config.yaml
num_hidden_layers: 8
hidden_size: 256
n_experts: 160
experts_per_token: 4
d_expert: 96
d_shared_expert: 128
hidden_act: "swiglu"
moe_layers: [0, 2, 4, 6]
router_score: "softmax"
normalize_top_k: true
routed_scale: 1.0
balance_loss: 0.00205
balance_bias: false
init_std_router: 0.0154
lr_router: 0.00157
vocab_size: 2048
norm: "rmsnorm"
norm_eps: 1e-05
tie_word_embeddings: false
optimizer: "soap_variant"
learning_rate: 0.00393
beta1: 0.95
beta2: 0.95
max_grad_norm: 2.0
batch_tokens: [131072, 262144]
max_seq_len: 256
train_tokens: 653300000
max_steps: 3889
dataset: "wikipedia_en"
Below are experts of layer 4 (counted from 0) of a mixture-of-experts language model. Rows are named gate (a neuron's input weights, with its number), up (a neuron's input weights, with its number) and show model dimensions 64-127. Each number is 128 + 24 x the weight over its row's rms, rounded and kept within 0 to 255. Numbers have three digits each.
Before each expert's rows: a language model's description of what the expert responds to; "mostly gets" lists some tokens that are sent to it at least half of the time. This comes from a sample of Wikipedia text that the model never trained on.

# expert 34
What it handles: Auxiliary verbs, adverb endings
mostly gets: "have ", "would ", "was ", "been ", "has ", "were "
gate0:141130146128108169137105084120120109103106099138105110152104157129136162146100154133135127108103102146134104145100126116134142143129158107197121171122162126087117131116110119103147093171066144
up0:129142119133090142168115110101055111101129115093120110122157142103135168115146088151175141088119126153135145118127150077139133146137154128147122155127124121071131149099134140122106102197114087
gate1:144111101144152112105116117122138152172133167134152119170171148109091147159140126146120121148166087112128156135120135110119097140103078119156155135145153122082145097135089115112142135089101163
up1:115150097093158144161129120102110146126136107142147163165142122158111075169112139120129121118108131142127111128144087122151143167097164100121123130149126098132151109134158093171139120088136162
gate2:148115101144102109087124104119140113160155109135121133140170131110118167127128157126142152085084141142108137188130116102134157101101126167114116139135122125147118175110118108105135107128139126
up2:132096091119098145155144109112140111134142113136162104086115150101138130136153149117198145143143133154097128154106121103138136110145113137152125164123112123130132155102135160108110116137104161
gate3:085124112091155116128170117166171108125112144145101176143124073106108197118164122126124116131105121129079130142115161148158106092146126139149199156166148099109131126092103122132117072088141112
up3:166116121152084138188133133146135154156140122138113080125079145160138099135115110125157216149172138138148129161123105094156141110115144111109094157123121133133129145152186103172090152162103134
gate4:126127143149155146127136125139139209107136125132111106145083141111172111103167120110159129137105126112106121131097109139116112099103092163128130167101103116095090155123139109130168150167087087
up4:128126170094113170128115112156136165123135114146103123138090128118154135078143130068152138146120124133099128116101096109161118103110082135120145156132119122110071125099135087117135145121119142
gate5:125140112118121124134171139152105125096102161132121123143171142134128104120139078126108130128183170122109098122134147102141151110094133127093143162138141120137137152133162085118124156148125120
up5:108121098102087145120158151075119107149151154134122081112174151182124169079139129079144157122170108133091117121130102158123133127110156103098157131125121138143105110117144089101157157101132158
gate6:131120093110112118091128143114106134112146098188143130102137144105075141142094107154185113132125206142094131107135178108143129145151150132145134155111100094145097142141137125088120094157117076
up6:142088117090138099179097134130112133089148118155114130123135130123150130176130128128128103102103075157159097089123169111127161174147159166184141122127135122130128102163121144087106112102169137
gate7:129149129172129122137103132170159135130091127122127132159101137112112112142154105133132088130140071162176125085169182137151097112120114146118116137147120120109107098109147108138117121177104152
up7:104128124121171144147149114117106100154105155091127134079135130114184194105125133109139148140109137094104111117111125142094148115115108101134124101103141117151113151172133123120150120139177112
gate8:094109108128058105132126144135153110105167102145093086097153113141125116113123121058127160094154120101128045112095115114107129184139123111121139128116150147111104122103146166100093155099109116
up8:116139095151070152143142170134176135114144092156126090094113157123141145101085109090117106133109090122133124113101097087090142114127155138060108161120124163126157119074157110105112164113086122
gate9:122121121165148124143132158121148145111128095154146138157124116131124111102124136141140149162134145135121103097129117134163102145132059145124162132149139160114143089144119131107098114152124118
up9:099152146127093134110128147145121153161185123096145139163136197140108131150139104130163130117129127149093138156168161134128125135140185111130071120133168115108119119119141135143134130142109126
gate10:115142126148127138067116132075115137111093143102122100102115113139116132133073127074119129123126097106139144131136141108162137095130132140109146159152132120132121134109117128210137153149169137
up10:111095195158100149085112107106082139099117138119118113110129135134110135142097102098111166147125114117132135127139138151124176084115112121105143154131127143168154111120100131152167154139137140

# expert 58
What it handles: Prepositions
mostly gets: "In ", "during ", "On ", "between ", "from ", "within "
gate0:131071093102177143165140119107125139121110124122083083106085118122145140135169129111105107162097104159117179114110149072120125136122096156173090104132134113165113101143120136179146111085151131
up0:118121145151112106103129140132135116054126122135133147150114159133117112128119128126109161132108142150139064118175098150125118153137089121111138124131162110116125168148115142150120165114132116
gate1:160120135089122111157091146117148142098128150102116089167104089104146156099097176107062135121122127127108171124145138116100104162151120142135102121082140149148117067165110113135095156092159125
up1:138103093102075125160097107131178106134112139110120120089146096160089152141130148100155153148141141108118134141156133117151153155114140136122069131094087125171151105164103123108122115132137134
gate2:119159135058116126144171163156122116129108104166138101183107141120085135149138122106132089140141119124113157120155115119137069083096140130125131100117121107111138149151137135092112169076082144
up2:130147146091092122129128206156149090121090102117141115155099141114122153081140113154143129148157129124164112112094085132156090060075112130094142104104118078165119141132130149107137127069092156
gate3:096091127085114148183115138136153116135121178162079129105165080148132154123149138089113080157081134135122142110116135127172138119130087093139180093152126138112059133115084146113130139127132146
up3:133131093098101136122129117154135107148142099094116180116187151146124153152100097152152150116110154114175131131140115194173119147131111101133110117112139122072162122164131122138103132126145146
gate4:129120147137153130107133145176173155151124115116123140119135078107111096120154135146098102103072061133099146146099135122119151142145106162163136096153141103135144124113111083131099105123147146
up4:086101148127151097122087154119146121120143179108126098106132126098112094123166114131132121125142133072128132109099111140139185132131089170108141137153124109179114130145097143127146129124132145
gate5:059124127128157130155113105156167118128173149122156149165142115113098161192127094125147104083129110156124151104109106134109099102114144129133162138104096117116129148103093175154099137082119152
up5:166166140091121136116150106141083144122162108149117105132116150151152082083116138115105133182119117108113101141129153108124128090130146120144102116109142119101110119134124079142142119150145059
gate6:116113162162131136181104100126137105130156106108098098114142143163105147134145119139096144109116083115117159146109140126123160129098112145107104120109093172110110128163147134128096125131111131
up6:162118073114107145134165153070138153131110163148168153108149108107145135095103138150144087127110147120158117106131137094127095123161096121152127135125120099137137110134121135162172124139170106
gate7:106111128122154063155141101132151110114114101131160127185171126107139121118119153151087134161139141125164119156101131132144147117107103185141154149119153171145117117118123129179115139087135084
up7:140132115136137102141113143138115086100126124143139106169166139152142149126119101166094172133110137137153099140112158146163131118116169185138101193102168148096130124099105151122095151117179074
gate8:145111147137141151141139161124137146102115098166147143100155148109138167131098094119124130128128117121142100144168171097131096155172145148148167134095105181139122096172145134101143121125151130
up8:097147119109111128154093142149166098113132168098132084200071166140146130105117124161105106140125131143122124125101094093160159141111125142109089150145125104132156143083154141123119185098090108
gate9:118131145133148101131115098130123166107146112080155111139094132119111102112135121102143120135131140127095082090091103173164138169149124113152150095162132125185100089172126071126129103141104129
up9:146107116112120119106148113114099083149171129137138176123150154131104122162110109104140133128126110130122091136144143117166145108142142129100124150183112139104137141110122141132086132143100114
gate10:152123072119163108124109093151151092160114138120134093143089136100136132097125150180130144116161151096115121117107109135107143110112135149127114100115133177124130126133129127122135114134126110
up10:126091122139165091136137092117093134125130159091094119145147081081109114119118122139151109117102103154172136135175112117112114138122098105153110137169092134129096137098080131153143127114091144

# expert 61
What it handles: Pieces ag, L, rec
mostly gets: "ag", "L", "rec", "Ag", "Rec", "az"
gate0:126150134133151072148137129080131120118116113120151161143063172143083119140160099103074120115133131123125114130164123149160133105100167129141124135128148139096146147138116108095131136117128117
up0:117143124117167163150095145112123116134118101159101119143127141158056118140104172151104120109122122088135142139127137158141155101137165105176123104144165189103147109114092128134163137138135141
gate1:152137105060121115112138128155090141163130114108117126136131138135121144122104152138126140146130160126152125178135135125118107140196100144087142155102141124098110090165125144113114142107122105
up1:095136178151103170076106080157135123103055116108183157087111096097140165157127134129143139117110120097105134115148150147150173121112127094093098100148140151150109117140159155153121157147148108
gate2:129168126158133130135098144135174142116112125151096125169113150146075153108154105120134107149102155134155111134100193088078114122163143176121111133162123118125072123167115104160113148138122151
up2:098123099120130143119112103119095131090150091124090119109131117125156119168149155132118127126154185103150148131096114129154165111109122121148121124130051117177153119142128122090153126116140158
gate3:128151131129144124122127128163130146103120135148124140127127159133123181153134132137115135152087125126138128148145106099159094116095172122114139057137146132078114181103111078124172135113138137
up3:176129093156104103124144076142128116090111159126096156114122133127162090117121110113139157123123148108134167086138112097144129119184148105129081166137108125135094091158128119148139093116106127
gate4:141137123089109117136137058123127083130152145128112113145173068097123129145088155103155162187152133105155116136110163152117085141147143088124102120147155139110090102143130112110136125102164157
up4:177138118099181129118130104131138133110165133091102121141131077130117135154082119089167139142157130132145111164172123167142139151161139160078119126138107129123089113142152102133125095143160152
gate5:110125136091082163098134127158164139154100103164140155132102153139135113106143168127089123097137135124172124149130112113113127127077132130129141149111169113146093149124135153130128132147110095
up5:117141157134169090113121107154150111116119102117161124128115134147152165134168111090123159110132120130122144107184108125119108158174118076133150143131141107119127153135102099109138157138143136
gate6:148147113107125133155102161131168142170103122186100099099094117111135148147138131106134110137072100138092119145096128086108083092124144184127114112161141087103105092111134115138133103132173098
up6:100135109142141154144110119131099108103125098090135108113133136106116167142126124094180104130168163089105116103146120147181118199135133121124134150092106152128152149191126112137171133059110129
gate7:106120097120117092136142121104128106107123175142147139111074069101132110178139145137119094132102122129151127135112109124084144162103175111161108140114154163196158127101121158140133145108122117
up7:120133134085101143143123125176097129076126151133143149101119145084145108126098138142122108126101061084124140114166137142111072131098077094136107102060141120113151160121132147134162137158141106
gate8:101133146122144108169116079129118155137119120143137125088150132140146103135162134086107128148100155185142139163114120140131114167157111103147133114142113127138111117116087122106109167160125148
up8:121147133132043140124171115125119147147107100151138095062110146136138138145126120123112122153104158098141130126132129106118146160094129115132138132117116136124117152135142161134132181163129118
gate9:082131127085159122074130142131136096128125104124127131078133134139086108112122143168126193152104120141130091172149104139143149130087171147154127111087121139146143119163134101164146117134147123
up9:110079147142117131135130124115110136149195134146130112090138156097109081126091112157154141121178127081123127094109127133128097110121124120133153089143156147100121097143085139149100109086090119
gate10:116145140143125123123156112159088142162145175147138114133138108130145138136129126146117182107139138126150087055139134124144095116110159150099088148114151130124141141105165134091147126157112128
up10:167152137168075129107093132110089144137123088119093106121142125104142147116162155141136083142129076095135104115089122141103124130128094133120104116136126151090108119138124152147166118119085145

# expert 2
What it handles: Prepositions after verbs
mostly gets: "with ", "for ", "against ", "into ", "between ", "after "
gate0:109144061102153167128128143107112138113154147149126175097131141111098154158122146120135079149110117113161119165108088138165169143133103087164114173110125135131170115145116146118149118117109104
up0:125120169107122145170157125111115135148147161149181143145141139144133094137099113187113106132088133114101144144071151105107097107104106092154149071113105137142107141092116115125151158162092114
gate1:171138169152094124092139109103108139127121132121102158177194090159143113116126158127137130080141128129104128099129169115091138174142078156132130088129106108140105075143130115129117138099124100
up1:127105123113137115121124138135120124108116152105102119141154120127115163148141119145159178098122126120156095160150115088122164139165181122158122119106134097147154133147140126131150122155126145
gate2:148167104141101143096116114152143114088143125147126073114123082130141136118164117095126121122157138148149139107164139119141129110138151127123134177104126121133135096105104107117127146168110129
up2:113058162152180110159131152173097143151111141104133145140129106148130135159108163099101122126101144131075126171131110119137145128136135141122103116101141148181111146114151138152155098158112181
gate3:135095117150127137138110112137137098087134171112190114130154122117129146135125100109140113174120144123143134134155181153120132143109083094154126092135114150130114165159148140183136186092143131
up3:097113146113123121137125157108121136136087082174115148140123113119138163141122138145123114163140123126155100143139112149127150162121125104106081108161118061137138132167107128084129160056183134
gate4:121200151089118101139104148116131126102112127102155156147157140117120144145134094170165123109112152138131111102124158152092090135132113156117138170082135085122127150177164150129076114102147140
up4:078171183144137130120116150115109124107075125148092133120154135154125180136125112129098115109165112169124101122140114151123131131106107114130126126125163107129099135150157165127098145093086125
gate5:155144147114119133110125130185092138105144105113129148130105094149116128097096074145067118117138132130130143141129159130175172164107171135089102129136118150134075140152126106141111149141084162
up5:139134112140122114136119171155159082125155084152155114101145144089126133110131110119117116169116151163083140117125111131136107076149122166109150144138127104157153145139162145137085132141167103
gate6:121121153127069110125141123159124166113146145130099114096094139078094144167102122155124158140130135106151134105106142105125150136142082164126098121108106151078115128131136125129136100104097090
up6:141105103125146154113146106057151083159105135126142134131151106161151117078147139134120106122109120148117119132117104134120123129124154090135153096170104113185127109084106119137097112115184148
gate7:093150170104076091087176139137133121100136107115151148137119123127110095140137130106138130101081150129128124124131147137165099153105120155105065144149087105099143137117143121176129130120157116
up7:121097114134144148149145111143135143134100124172123149141165113121123138135129138128139082163114124133125148151155106103124135127097088164141118109104160156156114109145100104110168143122079106
gate8:078104129139086132182128116136126146105128149100124125098114165106161095152162083159151138102101135133125078108123124058122167130123135113153142143114151138176169074140132126136158142130125125
up8:208124150132119118111123143105090150137140095117107168187144115138107161133094174115121145117123100126153157157134179136132066073155123151106130123146127093109097123129098115163106136113140121
gate9:174118121091143146087104139095161103113132115147170097147108117146139118154128125108109124172116145102160130119132102094107150149128099168116148139116139116146120108127111137131160173082145137
up9:111137157117160139116163145110122148161154121220169112101136152151130105141120139100103086087146160122116107129184088102111128164113115124151117128083138101123107127129112117171106145105141139
gate10:128145112124129149101147130118103100138141149144130116123124161116089165145112115171140155109154152178173158123129105107151140110118147128090123147137094189097106075137123137111094105125089183
up10:153098120126104170106182119123144111132141161160143077106139147143121146108131086120133132137135151131115152144151106116184175161112104138122143115131117157120182126148141144101033125074100142

# expert 57
What it handles: Capitalized name initials
mostly gets: "Thom", "Mal", "Col", "Wil", "Sch", "Kh"
gate0:128112147096147142130095094155151137099155126080077145116110119131132129169143122125109122123121142101131104158085146146134131125103130122096154138095141126104146110164126125096141153110144130
up0:175168106119151117125115156103129124126126105129104115128164145178157150165147127126144149147140144138120096185095119138122135133103162158156138116113094087109120164118087141163117134130115088
gate1:089082126139101120113199139138122109140138147111111099158087108171114140125132133127140155145097141111161132148122164093164160153123150147108135132136158099099169049129110143097131149087124125
up1:146121114170121150144155126078077108117112122111121114123132124122105147140141129120120147112088148104146097125119146133125133120167134125140145048159126106125110069074127136135156131095159124
gate2:137135119172134130129085173136180106097120096127097111120087111130122136139134112155092167140170166064150141060123110169112135162146109127115108129167140093116138132136141112082108124108107140
up2:125123133102108079109148108152126131118123156103130124116157110119154096120153149118145100155091107166103111182142121126103116088105127100113121125071121140138129128070113133157136145160136141
gate3:101165117144164130107102129148080134108114155141122121145107138123115098139137111129102082143128147158143146103126148112125098106146093127107132111157119117097109122177140175126147125181169094
up3:146078156130119126142149135134176134154126121150078132143154111133130170104164144123138159091133116113110118172123118143173110145156146124139133164136125150140143128090059057127121143124090171
gate4:132128153146069108160109119112134123175117155128128116111146154128116139123122198095105162146141120104144107160133171115134173125181145116157157108115131171122135117130076112131136109131108123
up4:112192149123078108108111124145149141149110128130131113107120131135123146127136182151126149153133121123111116118087164144115151148161132116159100157130141125139113154155090116098142119122111135
gate5:131093157159105139114162136116128134133137147135202108099124130157096172100193102146138075103140114164126152117073183146090119151161086171081143126099094125126148152151118127110174124133131126
up5:157127172107111111108175108160166144119132161138142102126136106152114163152173140140123105107112152144127174100096159117084092127166094161103144125085110138120147143105101111137141123104132112
gate6:079147148162127124115121141136132089133136133078124142146089159112108142126141132107122093157163060158128121173146126095146106153109105104129103125173075099077122130139106106143102140175129160
up6:137127107131172126159146169162134116105159150100112137154147132113157149129136119127112098100155139107120117147141105128148121164096099129141104142067145151173150126126129156131143112101121095
gate7:117120136124132143113106097107134151137141144128108083139136103138108085091087134131109086093108111099080157122138091108101160094125154133143134134153122127116158119114129090116130146099148082
up7:115145136135135142125110119108143153142134154136100078149145091129140081127072142097127114109134107138082157110160098101141166134082129129128131112142106154130130101139155116107115123112136077
gate8:137087081151129107127062155116099125101129116109135165202170110151134143087108153140116122145167132149099111130112135115133173136101103120089126136112102102138155140125086151141124149142142144
up8:096165155115137121123182132121133119143142126161100153063118149098147115143171098128134118103084114141128143142153114125119098150126142108130052136135150139078101093169164153152132129128090157
gate9:100198123171120166107133178145175098126121120093128136104108091164094153145154114160135100140072154124105114161123146138115106124142133167133148133120115121109156158120138134149128128149094094
up9:174052128114179090122140104078113155127181092163099073110129115114135094112137139115169123125125146163173147106110099122132103122164135111125145085153112118127137119120075093165133121147118114
gate10:113145124130101154118163127111094070107201119122133132093121139119145128124160117122120122078140157116106136102122147151105111089136088124130137145115125102086098117114144150169133126109117123
up10:113139150131165144188113138134155131094081135122168108119108120133135137140154143159117092131110149138180152118138161119131122182139134086103154163160116118134121128150143082109124119117133090

# expert 63
What it handles: M and th pieces
mostly gets: "M", "th", "Th", "oth", "wom", "Wom"
gate0:107104118144112138142121110131155087136070117167129128089096113094158117106119100149145133057104144116152172174137138110130088147121107166143119116156123114140144121189131153112169130136101142
up0:102142097130106126104091071113089114152098143158146147072112090087160159115120133133108104120154128168144170171108128099110105148108105144153117111147152093155135115161146148145094149136117138
gate1:163141076109156111145160092135117118106156160141101165098167152096104108140144126172113142156107145139142166146103080103125146095093105131127166149128120120100154124109118166115142065101159125
up1:086120147147112131139126134137104110156145106090134151141091138139153107181056143104094163146100077178137104125155147116148126103185115132130118150128136098111112136175133150145112158105099109
gate2:052191136110117133140120162111139182123112095143133128117138112163141107123106110165145155174186121108153156145084094122147157133109115127117116145140153126132127118128161132118137091094111150
up2:063122126085139103183124174167100146144151140130165127130131106131123130152123064091143143136138119100077105141087113153149151116135116143144099126106155127129139142113109105139117121113147110
gate3:127111110139106146124158105105112118149152137097108131113102135079110125130142155148084114151149145143145124163148109160133118176098153084142137095123116129130143144105140157102162126146112142
up3:150110150101141129142124110133159126129107113119081122112121133139096155100141165192085115089092090126157128158125104136108096159120102075120125145143145056142119132113123117102123093131141155
gate4:108143122143134125110119116104145142164093127134085177134066133128117115128163148131110103130121101135103082168098143081147130104094097151167149121085107153140117104120154153136131156115133147
up4:078096140153123156126132142135145104100120118130103105110165108118110120103158146094101153149114123107118135091140103116114126132149151102101110119138140117148137161114107167103144136113114114
gate5:143139120113135091094137107135074119169147140114127129132151139094160163127128083157097138100140135134158103134076141196166122123120113122141145112128123127159145111181165125106121102102130096
up5:100134157157129130151094136149152134124091128150121110131119110141101109102118210094150104154113120142114131100185107073136137143151148140108113124125114092112120148067083128159112117161132138
gate6:079128115122168074147111110135116172113122120118114118139097094129175179122159149099109155117112137083099169117154138146147110110105169139107112128107136135114121153123194135119133151094109111
up6:094104136124097146090159152114127103115148103075134161127140138110109119137091122121100112174135119147130108141134147136139173124117103113140150124139142125124064097124092153105190102143154124
gate7:120172130114133120140094098090118156103106186097133136133157135108124129116125107104125153168116123096141122144078148112123133124135152149154113189102155109155131120044109108177135119111143105
up7:086153151125184115113110102102084110119117113127148111141136143128146124139167102122133101140093137107161100122156105123187126155126195144123128124131199125098099130124128131167168127135113163
gate8:133124132166144157187182165147116154056125119166151141167113104136133105121154092122120169132131112135137114130119118173098156118158093146056160121095126071149135074161119152114124127151148105
up8:147148131127169122125141122152161106119111128116130174152177167095167124099112120153082155170153125110154125144110095157126106158129125089162123106095120109135145133125136169147093115178163138
gate9:131105142152146166101136095114144128063125131170131137104088158125081131129077099113126112168133123138120109145174167117145085151111099129140152140090130150086138136101115132107144111125112097
up9:123151126136130111122157114131086107127121129102152137138146076114155116152142160156140109082137136169159152091078096148123126108157145115126090106172139088132108133148163092134132148128129119
gate10:137164132126095132104133170091150106137110136090124130113085145116154109107135120116126097141117158145139170183152139098103086150142152108134163150109127059094094125145128150157149169140132132
up10:129075101157129119161111096169133098128126147138142125139125106106123173142115124147105215098124128126111081123114170173157168157112116116129097144160139153168153135071092114136129114111118102

# expert 60
What it handles: Table cell separators
mostly gets: "=== ", " ", "| ", "= "
gate0:166103136128141110145107100177149111105127107174110119103091142091102112160122107144133090134145153134140129129089153100147145134079135093118128094132131132112127121143135158101179143181126138
up0:126124104138139088174141108176112121100103109179116104120122130115086115201136116113123112143165191145136129145101147099152149123109096107136120131139162150129089116145139131100180173147132120
gate1:112114093131104160169167119137097130125104152117131132103130126086120134116125098118123137120141105133098121137101135154123126076146129117092168136091171161159117124119102060162099174144115090
up1:162117119141114164181138146178120150132106118100129114106094111102118131112112103134143116142096114131144151136107137163142136094121167158102147157055197163138148161111147109153111142145118108
gate2:121124110126107132136122135173120098139141158170154082153103148102122140145141112141112053094149128123127150088096120110122117141149131119149135139138122151118130101123089132078105164177104127
up2:147128108092079121133094142113108100158120168176119089182111101120095130105142131155153093131137129125089175076068071112154150114136163135152130178161135158129141113148127142132128149137093146
gate3:125119074160139128174123111163132104126100133126092135125127131100119197125122138128152086159139135164144127126096134151128119138143167170141152097094096096102107150123089125142129163082106134
up3:122116146096173097133131120120107132095145119134152103144110145127144089159144118150108111103115109122136113134149099091104113116104124096109134117154114180166141096128154108098085127166154102
gate4:135141137091128089114156124158134127147124114171137129141128068158128160121155106180172174129126111153102147109125090111153137165121130145132165140116164169123177177105115095122131144122086175
up4:114125170131113160096147141130140115114139161161113096112148099124102175158124135119154146156129149109133101078143143104150109085143153126109106143124140101072091129155154150101101104173135137
gate5:129056128106143095110141174138145120094102097119138088160127134131099131128091107129098140127138135133099117069132147118121159149113097124132079146104103122140140121105140126144106129147116147
up5:107193163179141139168099081123105110178148128104144129109143102128135125115150107126142107132137118146163143150122130148144122154153183129150135114145148173123128180140099135118150113152142121
gate6:151122110143116147104130133108137159102120172131119123112164141144129116134108115144121134162119120111071106073112143128210089137098091107150148107124091132097124110072144181129126178134133142
up6:150122124146078128118144119101099150130139149121125109122158141168113109124109130124132103118119100122096101078073158136168114151079135087148124146123093143138127113112122176155120152127090162
gate7:112103105067089152130141089136100136132163135134121095068116086095136164099147115160097081108153124149116179091140121162118117110140128201155141129109163117121110159117170123133133143123181143
up7:156082098164134122128131130133134132109086173100094140081101123109113102150121126133147129151133167068100153139141133120088118096139122097142114121169140128130073111099111116177091116132136116
gate8:115122129161067159107060131129122154159105115137133107133129105097123130136100069124102145135139119122158096139132143120118107112133120108114111123103108148144129096185126151138116124109069120
up8:143101148132099131121131133104113155127113138105165132127180128088172117153095113118130187145123100127136131094102107116142107142145121133128145142083168148060144116133132139136124151118105118
gate9:137169143127096132147156149128080128081147135095101139130148125115123150144155104153160128147162167113110120156134138163164134145143109127112168093164102106159185127138118111111148146122133145
up9:145110141099138144086127155182147147123152113201177134127110138151123079112145105102129068142146074141150148118138130182115126136199127131182166154081169129095151127091154128106133108128125152
gate10:116105113094075163133058125077161077164114122125144123102120093154144149105113141119128126151096122108119143113106078104139112148114176094121137129132127152135137144146103127130131140113100119
up10:111125124114111166103108139118138087195128126151157137122114106136139151120114140125129138115134162109120143109123095112097116132139189079138146124142105130122119150175134140123103146119085103

# expert 59
What it handles: Foreign names, non-Latin bytes
mostly gets: "Russi", "Ital", "ov", "States", "Japan", "ina"
gate0:134123092130121126144121103084160115169142142117106152145132135129127141118152174148120142115161100161155130125122127155082120133096096129111147155148104116131118153138136157114168091130101120
up0:104141192144141146145132139118146143118173071131140119099166139166114116142143203117113089129103118061095111153144147130137104123135114153102098136139126106140131104139136151140094134137114140
gate1:144144094133131129077154161141092127127157115134167111078101133125101136154125147122122078151090129134123132157133138123118139129118149175113105158093143118109144100146114166154107127144125140
up1:107147088141155148128123162102096115099165159110111117163128146114104152140109123111119139126111125152178126105113152112104117142083162150119059121092102154135132099129145146121162183193140132
gate2:161143133152157143132133072162112124184167113184088122125122114139074146132126121132099142151156147132152128119109130137137142191117113132128130115125152133143131103092138126144102158107135086
up2:177105119116107137156107147110123138090146112080161136123116104092140152121131132130126117145119145128082140117180117162117143158116132146138162132052127129149109139121126152071154095101117157
gate3:109114201149118123153111116097132171121130097131141143127123124163112093135153101126089123127148161101123127105134088119121100132133140123138127121129124141132178156155148123136149101143110099
up3:121192134144099118116206164167111129135129174140104121105132135120144125144145103103103151133141120140112164175169107141114120087154177092135124137156168154169149154126120130104131167142117118
gate4:108122119086141095144170121104160098145156137114114119127100144111107139156138112077130121127132131104107136172117137136149126137109134116123147121123147132111186120142157108119112112168110163
up4:096111123114119147124134158109122110129082095119124087138159101104145095085132176089097133116141178155128097107154137119138110091136145142162148102113101134145099152111108143141140146107147133
gate5:122103132101139123134120074111143113147125168145151119119137160146126115098117129108068079107100124126103127060176130151099091086128148141110133137149149095171124093129123147148133144158086135
up5:172106150154160173113145096111148080111147152143129110154154162125166100098129107141115162130100078134122186100082100152115178142132094097118115133105118132140121126098160139120134108106123141
gate6:123080121129126145120077135160121131125137171135127127109089146142111096132154213130133152151124103121124160079098129082159122133129119107136120144095157102134124120145096171098103098156128153
up6:138138143158151131147102135132135146128131128127128152110135133134095096161084111123159136103079108168116125057116121067126131173115125119124111069151178103117108139136151108127124131112100130
gate7:141100066144118129105140097129123157137168115102119130135126087094116136101101143119123182175141110098139127131153149114154092122138141115130145136183143083126111166129121134118132120166148165
up7:140153085139125144149111140144137138121125133102117147107130149134151125133132142087161151156113114091190102095115106119087107139143116176126142106135122131126129177151118130115122088148139146
gate8:126055123088103124096136155139124100123135098082127130181164129081124126156135129133134150138108120139147170142077152139156110091113156155084118107094142111161154151122099109132111130174125116
up8:096120122159148165123157127082098149131110106155112134159123124136113144146121116192114117161106083159159149138116132130117112148119135143103148182136143102128102095089128088101137147127128102
gate9:085133115143124112147141119109111117106168153131124130103138122119114134126088132142131087145139110149097103125153111092121098148086150106109130122109160097139130127176121154189114127128138132
up9:142142104145142119113121106142148102131140114133147146099178175144143127142104164081139126150139116122101138129150127139164130139102128109091161095086139122116127123161161119162145132138102161
gate10:114151124125138136122069135124102119178080119157110094106110149152125120120156113139122158128108136126110117072138101163137113148125137114152123123133152141073104096099178195171131133161133141
up10:103112155107153130105139134123076135138143163103122113140125176113141121124149099124143141166125136084111094128086135106150116156136141132141132119107113162118164112125117176132118191164148100